{"n_kv_head": 2, "norm_place": "pre", "rope_fraction": 0.5, "lr": 0.0117}
Below are experts of layer 5 (counted from 0) of a mixture-of-experts language model. Rows are named router (the router's row for the expert), down (a neuron's output weights, with its number) and show model dimensions 0-127. Each number is 500 + 25 x the weight over its row's rms, rounded and kept within 0 to 999. Numbers have three digits each.
Before each expert's rows: a language model's description of what the expert responds to. This comes from a sample of Wikipedia text that the model never trained on.

# expert 49
Table cell dividers. Pipe characters separating cells within wiki table rows, plus slashes, semicolons and backslashes used as separators, as in coordinates.
router:499523495483502542512473470515539529467486508497474552508482494503486489478463504535522499499535498478483485480488540520505530496498493535526486525485523478532478467524486520510494537495508535483532533491492525496488531470482506504494494482501488534531522444480450470505505457499538489475553477468522465514500519533506507470529532436495520489494459468550502528540477499511497552538510
down0:512548492478461472563469464535493488510490544502497505522476531497516495463503480488514525513502471499465501490508482480475497464489500501516508492500472517503530500485531445512531504488447476500482548494552507504469511490488536547476515484470455493515481500478465454487483490485461464518505479502506483500477511521487515466478546529497552470494474446466484450490530487509475481522486
down1:507511485516491476511473524495459481475473482515455503489494520508471485487537497510531530461540484517517493541491512549498512500499470519471506518491518486542542493467493549515529535511482532481514547534501533421512489465508513516466516495484459517483512556500457462503528539516463488485531509458506477494506559474498501470508495503496507508463524481490514513473477506472510537513481
down2:496489487488484505492481525466513513479491469484550483474507520511482465505496506506499456531506492500515514484470544493482497495499466467516522518508491468518537531477539475504528528467529487482482515532510452518519521503465543530498464522466488498495533531492463537449529506496501504485489499514505537564515559472485457527449478509505481506514483477566522544503489455530510516505486
down3:504510507494496472495532478508494539493517505518452574514547503485514507516487505469499504486495492536515523531488536518514531475453468489516480487491492534519506449506491543554485471517492487478493458486466431490462499516512472504519525496512462504495513499495480469504499484474499480520497523487465468501521538503495579464517482503455496513483495498511529548487545490491501543465489
down4:533532500504475521470547439485481489509477516477505553506491492488512492487515508501512491498483480479515483484543497457494554506510509524505483484528524494469544466505441510495477473494518506515483476532515508474504508487497566530463427481491498461504471478475503431501519545481482480489491472487488508523494492458499525447480488496533539500522489520487502517479532515516513495507457
down5:483490533539470524474505492505507473510500494457506485473463526492480484513506449513464462549548472502501543496516462506497517505528493453526491505508524473462500489501508477482512486504454455483514472539482488493460453443520459496484532513477520506502514488522480488545498474474491512515511488517525533549519523509554511501464500507498477518494532467523489481483466478544462514530489
down6:510531518458504523523480531538451480512523492500518519539503522511503524458547497503452499507508474508490498492500517496559497468487483529518500534475528510458518483486498491516506518485515460535476488535501494553474497514487473461514481515522467448528493500525499500508468455540496483512504455544490502502522529504554516523530547477484494459493504515494464505521531508469490550471466
down7:468477472508481478539517470475473459490499474486466493509501504501497532475519481481532493551503504506509478491469506492484523509485486479489540468462498465512482533517476487506539476520440499503450476517502522454510530522500488515478476482480507503521523421490498539472523437475472465540499481510488489468458468472497497466521476485483512501500458484500506490485495529506486507429501
down8:496482495492516517460494496533507478540499499457496489453469515470497493491483502522469510480550520531457529474454415507487491517513464538523495466481463484486506517486518512535539495460500500481493475513514496495531504503497526496449455499426509531547511484523504492515480491539518490476495498539540490503525504520503481499500467522500527482489527543488499509458490482527502480456503
down9:470515524483529473537505521489497514533486503468513517524494504506501540524525466480490494501473525499481521488483499490503520494495499553481531491502531523500515500546517520468489537519552452545522517499489469493489548467514480520539494531556505435500466490505551468514531446469468500514478473479469539508513491500484507499517519427502482483486495488510532494535517472475521490483515
down10:517498463528540510507516469504494527499464545528491501484464513527466516435428531463480519519490530528468491498469520527524533457554516523489447503495469500472471502465500534465521548520490508510542491495529508548546510479464496480489509509503496524469489540512516514534483496479477529487530495530475507507490525518518511490485496489538493495517493461492487501489520532491507525501471
down11:483442487547530540507495458481474548514498492481505545504526487474527482522480496531503513489489515546542526526531489537518485488521479505476455484501529488479543505512467509500483559464538507501486473498522521478495535493474504473457507479530499462508505481472531508528475506504549490533523488461507536511516489462550493505507487484497532484498532488482459488486450470500510521516478
down12:546546529504511468524484496518457521476536514496514519480510526526487461511517493471514505460500463521451496473485529515485496439519467495521458492457519472494467551505486487479497485523504511508506496488501549528524524456576503531523530521535503480506510492482469515478509505468503527473474506518488485506454489498492486494497553459517503530466533530511509530465488511508515529488482
down13:478522494498544531512504526486432496485480524486478493495490501495539529527517486509526488477498479498499472501482517436474472506473473503487503496539488491480508465532530488487528526546501509485499535487515479474514490491433487531531496493497523524502521505488524500492443516531480461504486510521502502490450580485515514474456495500526489506491467490454495495506476468491533439453509
down14:509549528476451478522493494508525464491473506511471537477523523466530524514477508517494514521493510499498524520487461505486464504507506499525537485507531502508524455469486521537504488493461552539510507475485477499487497478564558503541490519494508455491479504492481554502526472526502493526513458462569487475500541498494514485486476490538465484522507503505532480497529491529500452474504
down15:534447532460476498526526466502463445476490506479517456448483498491498506489514519467496519478550490454520481509499500492494470500522542478448501483507456456508516512502480503517496504491483484493484494495557500469523517462485528479513541488490496502517526471537499491447527502488507504530460505511485499484526497483514462500467537489424528500484513468526519491494474517509492499451473
down16:511549504495505511514556488492485504521487500466548458548524477552478538491509503528481518490541476443478506510497465518525504493451531489518500496496535478514506518524485491464461524510514466536452442506520534517526470478495513502489494487495500513470490475499489478496536496483501530465515466515504482495499487545505522505506553454515474465537521509474487512517510519551504493487458
down17:513514529526488527515504522495456479495498553480476486517530511499520526529464509508504476499512504493518510523496562505452488473476560474476508501487484528492497507504526524488463488513477498498460497529468492522503548478489464497492515498508506525494519569486514515464563500517529488482500498502488507523482511463504438499508525527472514473512464531527553469498426508496480470533502
down18:493519503504518496494462468469483527496505486535485490548520477513494497509509499513463545502516506499481475476485421514532484489505510544466480467433523508513517453516479532487492554492474519548497538496478500492468523498538473534506517492524544499523509459494479496483513476499516472500532481489541511494452546500472495481535536459491532537509498479495514523494483500544480530488502
down19:491480501509500520492478513497481513527537547513504536499491493481534500518527528479471508496497474486509538505491543483454503497539421534512554488498472511480508504483451529478492521502494535503483540497518483496459535489561511504516480483470504436524496484507471552521497500519475487478472487510496536515516510488502452506501517477460522495461559488536506510473507500493527488525540
down20:447547520504530503508477507506497451512541502483511550468465499477522449461524478483503494510460524493468562485534462491478477505510484527476496480508509483531517483473531468507511465469503536535560527507500504481503546492519520475502474486472466548528497519504470530508500476504470482506510487494489521511531484487494458483549523510488485511513484522504511473489483460526530512462464
down21:498520518524477510487476479524512504522532541516470486508467491471556467553480530490539505489528501543471519492485528503550550465464474498527458499508454517522503525501517478514500504509446485493495493498480507520484532487500480524503475521496479477517503483510496492527534500498499483484492455529488474513423510481540478526505449489544573516500527486528525507523504516505500483515485
down22:523481505485541539500475526459555519505487487516491520509471522448479498521491501476509496486494497521515543435530551517495485486505527490517512496484478505544506515524540520560474498461490505492538446485469491519513502555542504503523505512445498499500474428500469506475532477502501507514485498526552529503522523481455488515517507496479454528507517492497490510512505501508467489511506
down23:508520471489525480545509510486528516547509526528488502496493483515525478498477500516536504480523479480496457540498495463499486525511510499466532507491452492497520540540528480477486473570547503536460490518496459463500519542500464522503478491533510450497510528509482543490491500451545503489497503487510469468527493521499539502517495518515561498507526522445486525525488511477492510543500
down24:475507483508461500512530483494444500502484487478519550481489486547508509498486486473482528559511537525513504510477447495509478506518490493545468490471547498491455463527481480504493498504486471496548475513495487527463517455469499521473489490485509489491538475483554497485497522476545503513453493521475447494527490519480494491469529465531520503500511476514469475481487539450492482535471
down25:518475507495493453521484490520514477454529517483541498480522514503516498470495519482508485478515530524491532542512500478494495531499522481491511507493499466469507506479460467500511489452452504510493484512560519522504467502502505517500507478454485470533506456485510540506505442478572521534538485527508509527468531458479510522510481530514535523522541470495506527558502482463517539476503
down26:489508498498505484544458538464512470490485510531491504510529548521510501476519517515499521493480529437497534513484564465466453479471480513500505486535483504505514506487509511510480487494474546511519487482479468516492530453489530523536540556462506490493524487496471507485470449493482487494524477521497530486480554485492525502464523455463484494492523511557517481488530494510534507536495
down27:480512453480467524493465511512541504502493484485542485508461495496491537511517476497466501514465475516466513520444498518547454526509520442551467496499518511477493510511495501470507529470576480499513501498492479495495532515501479513532517465486463496526494533473453489498485525500486482498438491512507502503521546494471492494502554455481503502499546493490480520516511494483490499463447
down28:523457487450496511503459487458491517512461512535514498496484472496473490475460424502518508537515519458458484528499522485537514490483469501515554488512520499502503486502466531508506490499536460474527512485489538531462481523445485508510498491511465505501506512520502488493475505507462539520489508472500469505502476503502465530511545460515484514558477451471471509496524513497484518497556
down29:511519547473504514535460536528501475454536494482518471520506472513462494465496547491456485530514524482511521483499479495488521500472501510458454520484540482502501471507518477511516481468432539486531464468524478501501476501511547526494497481509475482529475450493491468526485463469512544501514505479476470502455512507522511489497533521472490463481493469463506496485507462490479513544478
down30:516447473551502485489502508487518532501477502523484508549516549489486490492507482510490523523483501470493480513493508503482510517494524510508510495504454468520509471511519466497490482506455473506512517498445512526544460472488433503522485505489530549507473534488541464516534456483500482483521542566520502484532447486470513499474508485505530516460509462468510531521520531520486482509468
down31:494493471458474507514503455492500517504483484487481537501499501512498509455506442528486494431515517486479521490533430510538516511445488507535474532489503485520492518512536500503490469517511490475499507482501497463510504507479524525497500470468474508463495503437527444444528498494524476499553482465517503469435491536515496494481545505494516499508532496519530498485483529504503519517514
down32:505515514480480517476495490520495495484521539537493468507476480497456489445469503512479535476553499543495504574512533519497511533512488527522523546510475465508496492512496483516491483529528496506559492459527512502541509486485492452515496542488504493520457485475492496532511490463469501545517528540512495490520484504475547525499423478487557497504508526511500485500511496496519495465494
down33:494532470528503509487495449526498531474478477474508508512503511498488506504491492464488483512488516526482509521494491442451483548494495495507512481509532459498494464522528500561499472510487534544567500453489498531504489472532518485453505483504478487498488478475521491490468497476487513507517548468492492471491476492494510518541533529522488573540464500505481522521445485518466474535489
down34:473520476509512472503537524477491494535493508529489547507481515483468505508502540491492473538435535470540503507533498497489482482497511479563489511514500512529550513497532535521473523505533540496475494524518509532482481503550452527498507522513488500503493448544442488505497503504458494448503465494442508487508505502485477525523501443498477493474486461499488493498523519514512510540487
down35:534542505519498499495539531474469502562482469528480540503498516502508521470476475514511507503512505491472545516524490482492526503498522507538479506509518479488535485510506482504510606524505480514511518498471489531530525486480512487493551495485449523508529501478541481463518476531525557513466499534523472479493534524528505478511464506505496449505512483535490530522494485518481525522523
down36:479503509511511496482506537508494554519469488497533508509474516482475511487494451502480532549490505478473523520485491504508457562545505474486513483517529461470520431474495513523492521499501484472482527502476522512474528475461522486498499488501476482538493513499484492517519498502507505465528548458504541494481458549488441492506484508499466462457458463478519525487517536501494547522500
down37:471472478535456477499495529504487525469542460543497488480482552522506520516503487452473507496541496477531511501451540507522471482461469468487493512519463504533537485465483491517489547558479479515520525468482490541458530499519501522512518493475464535556509466506477483504508492501496487477473523539453499504495522502477498516489517514524515470487495525487521500486514461542515481520499
down38:441461492510502527489508532508447521509491512521491475508509494473480535504517498526437494522492509506555527520500460498509504505507531525478560487494502514536532528480533490462516475468501470475488517523514493539512491517476484517485454485494557482459490471511496526477500499484485528483508475547552504522498436479502454496515509503485499511516520545524464476474521519543514503484495
down39:502458534468487513510492504504544478448481519460490525513538531488478510464477452481488489550510496500492466520485524502463519483543460486516487516509503530499476503505476504547503485455510511494479457458523491485537485500505476490533492513507474499495486479503539487498522487480496496433521504445482472531513462517495514471470495546444514529503519522512522522507485501474534557518522
down40:513526518473478514509442479515513501523523522509514528483536478487451461506525473509516500493508506468516484497527559505518472480494464508506500484469517496501508502467496522476474587526542506487512479485524558510489495405494533501533504489497449516533514467489486464488497509490504514496537508483493480495500552510499552500528514506516544505500503506490474481505458493500524512528497
down41:495477474482517491435504466475561465514541540499515483539490508492506541492477494483519476490500485470538527545466465496500513493493466466481505486484483523510491507492499505476488452526465498491508533480500544497491519527513521451486464518510520510500493446521501488515488523475527453454525474516519493501503484487533472512466477494476501495531495492430537489487518477499477522468556
down42:487521500503480521488516479522482517468494483467502537463518530470449489457501488514509500495486501520483501502436473499519460525487462510494458528507450521514483532517491500536547497481504523480520481514478483542528487493490496489487499469529464505530505496479464503536533506528494480450493503484497500485533499504514524473511473541404509477523480521485500552488502481506524550461511
down43:539507522498491468482477490517502505505465493535456457472486512459485476472565502513487471508506494463471462509466518493538492533515484493506496490525457496514459502539441480470483507511456466482514491481483515452496503484526521474458514521464479495538491506496526513549523481513507520483495492481472524524489465511486522515535495534472569481495509494516511530502507511553459527501498
down44:509480514489467467521514472505486480509491517501441476467502493471430527483485480485511502487478493535528469527495500520535503494496516489465540467466514485474496483487453475462485416511468480525501499462482504524524470527480511499485488455517511467481506529516514481496540494559497498464495497523466471518515519531471510470539476492517472513473511541482491472498540486520511473521516
down45:475544502518508514507485517464487512499492552536533528483453520470493529476507508521492512517479530501529474547482498516509460489520490476502499514480436492481517462489507506478492530514500531506523564484538489496469532501494442532497484521520512501510513487513485456513532469505504464447501559470493471500508515489497529548497502469473492559446506467504500495512511516525525486529501
down46:537502511560479526514539516504486524515542499534482531511537485519477531525520449484527511490552467561496515535477470525525526467517507490513507514484540522509472505490477527458487474529494544481508461525472493506485482497508485481507499524479522538528510491521491488502529461533501506479541457523466536487471497515445503478539495463526513484512504487520494499516513496537476479530523
down47:512506514492447505502506498496521527481506535482531479473521488489533467493445506535421504514502524466475447529517479501502503542484484459498499480500463506519500507465508511476496461548527439480470509476454508532512524525467509449480506505517490511489520499488465462473525480489495474495469477470472517490517512508464509468463519500508491501498509549544522514488480511502468472538493
down48:471491521472521487556463504525511463532478531502499525495483459485480487499506464487510477463495497463515473510508470514497533537488486480526505484470472528475475510500554512456544565550499499507484483472479489484518481454514532497486541476511520510519528531502490499497488499526529498457493502510513487498503500499510496521481576479475473512490517473526508475532469491547463483534547
down49:514548475480535478495490495554520528502489492507475487520457541481534499496528514530484505535546493487521477526502520519486530446536473536498486460512538542468438494503507470488520490477493500551498539529469508518500511533496491485553538520518485500486509484498438496479508479497444484503532507523523483497482494486514482518524495482531506506539530534484551495484528518517499492475508
down50:482516471454504481523503510500469490512489470500530503464521489533492505453487515513492514513493470499467482540522515501464547515497504492520462487506522524484510497522453506501502576511512456539504546481530533573501481486540494491521485457467470500523527454458479448497476485523506504538481520488510494550479489457474504528488485480507492490513484520546519501518514481518471513485494
down51:479504507500493515499506460518486508503463433489498528447503504493513486500536467539476475467530445494454525468489495469487473480480542505561500489490502478501495501491525490498545479470482503512481458479511549528505528485521493505495517482478444540535510500483465505489484522542530478523531512498486520547483582534493500478511523499488506499513517466518478518471486472519495519496503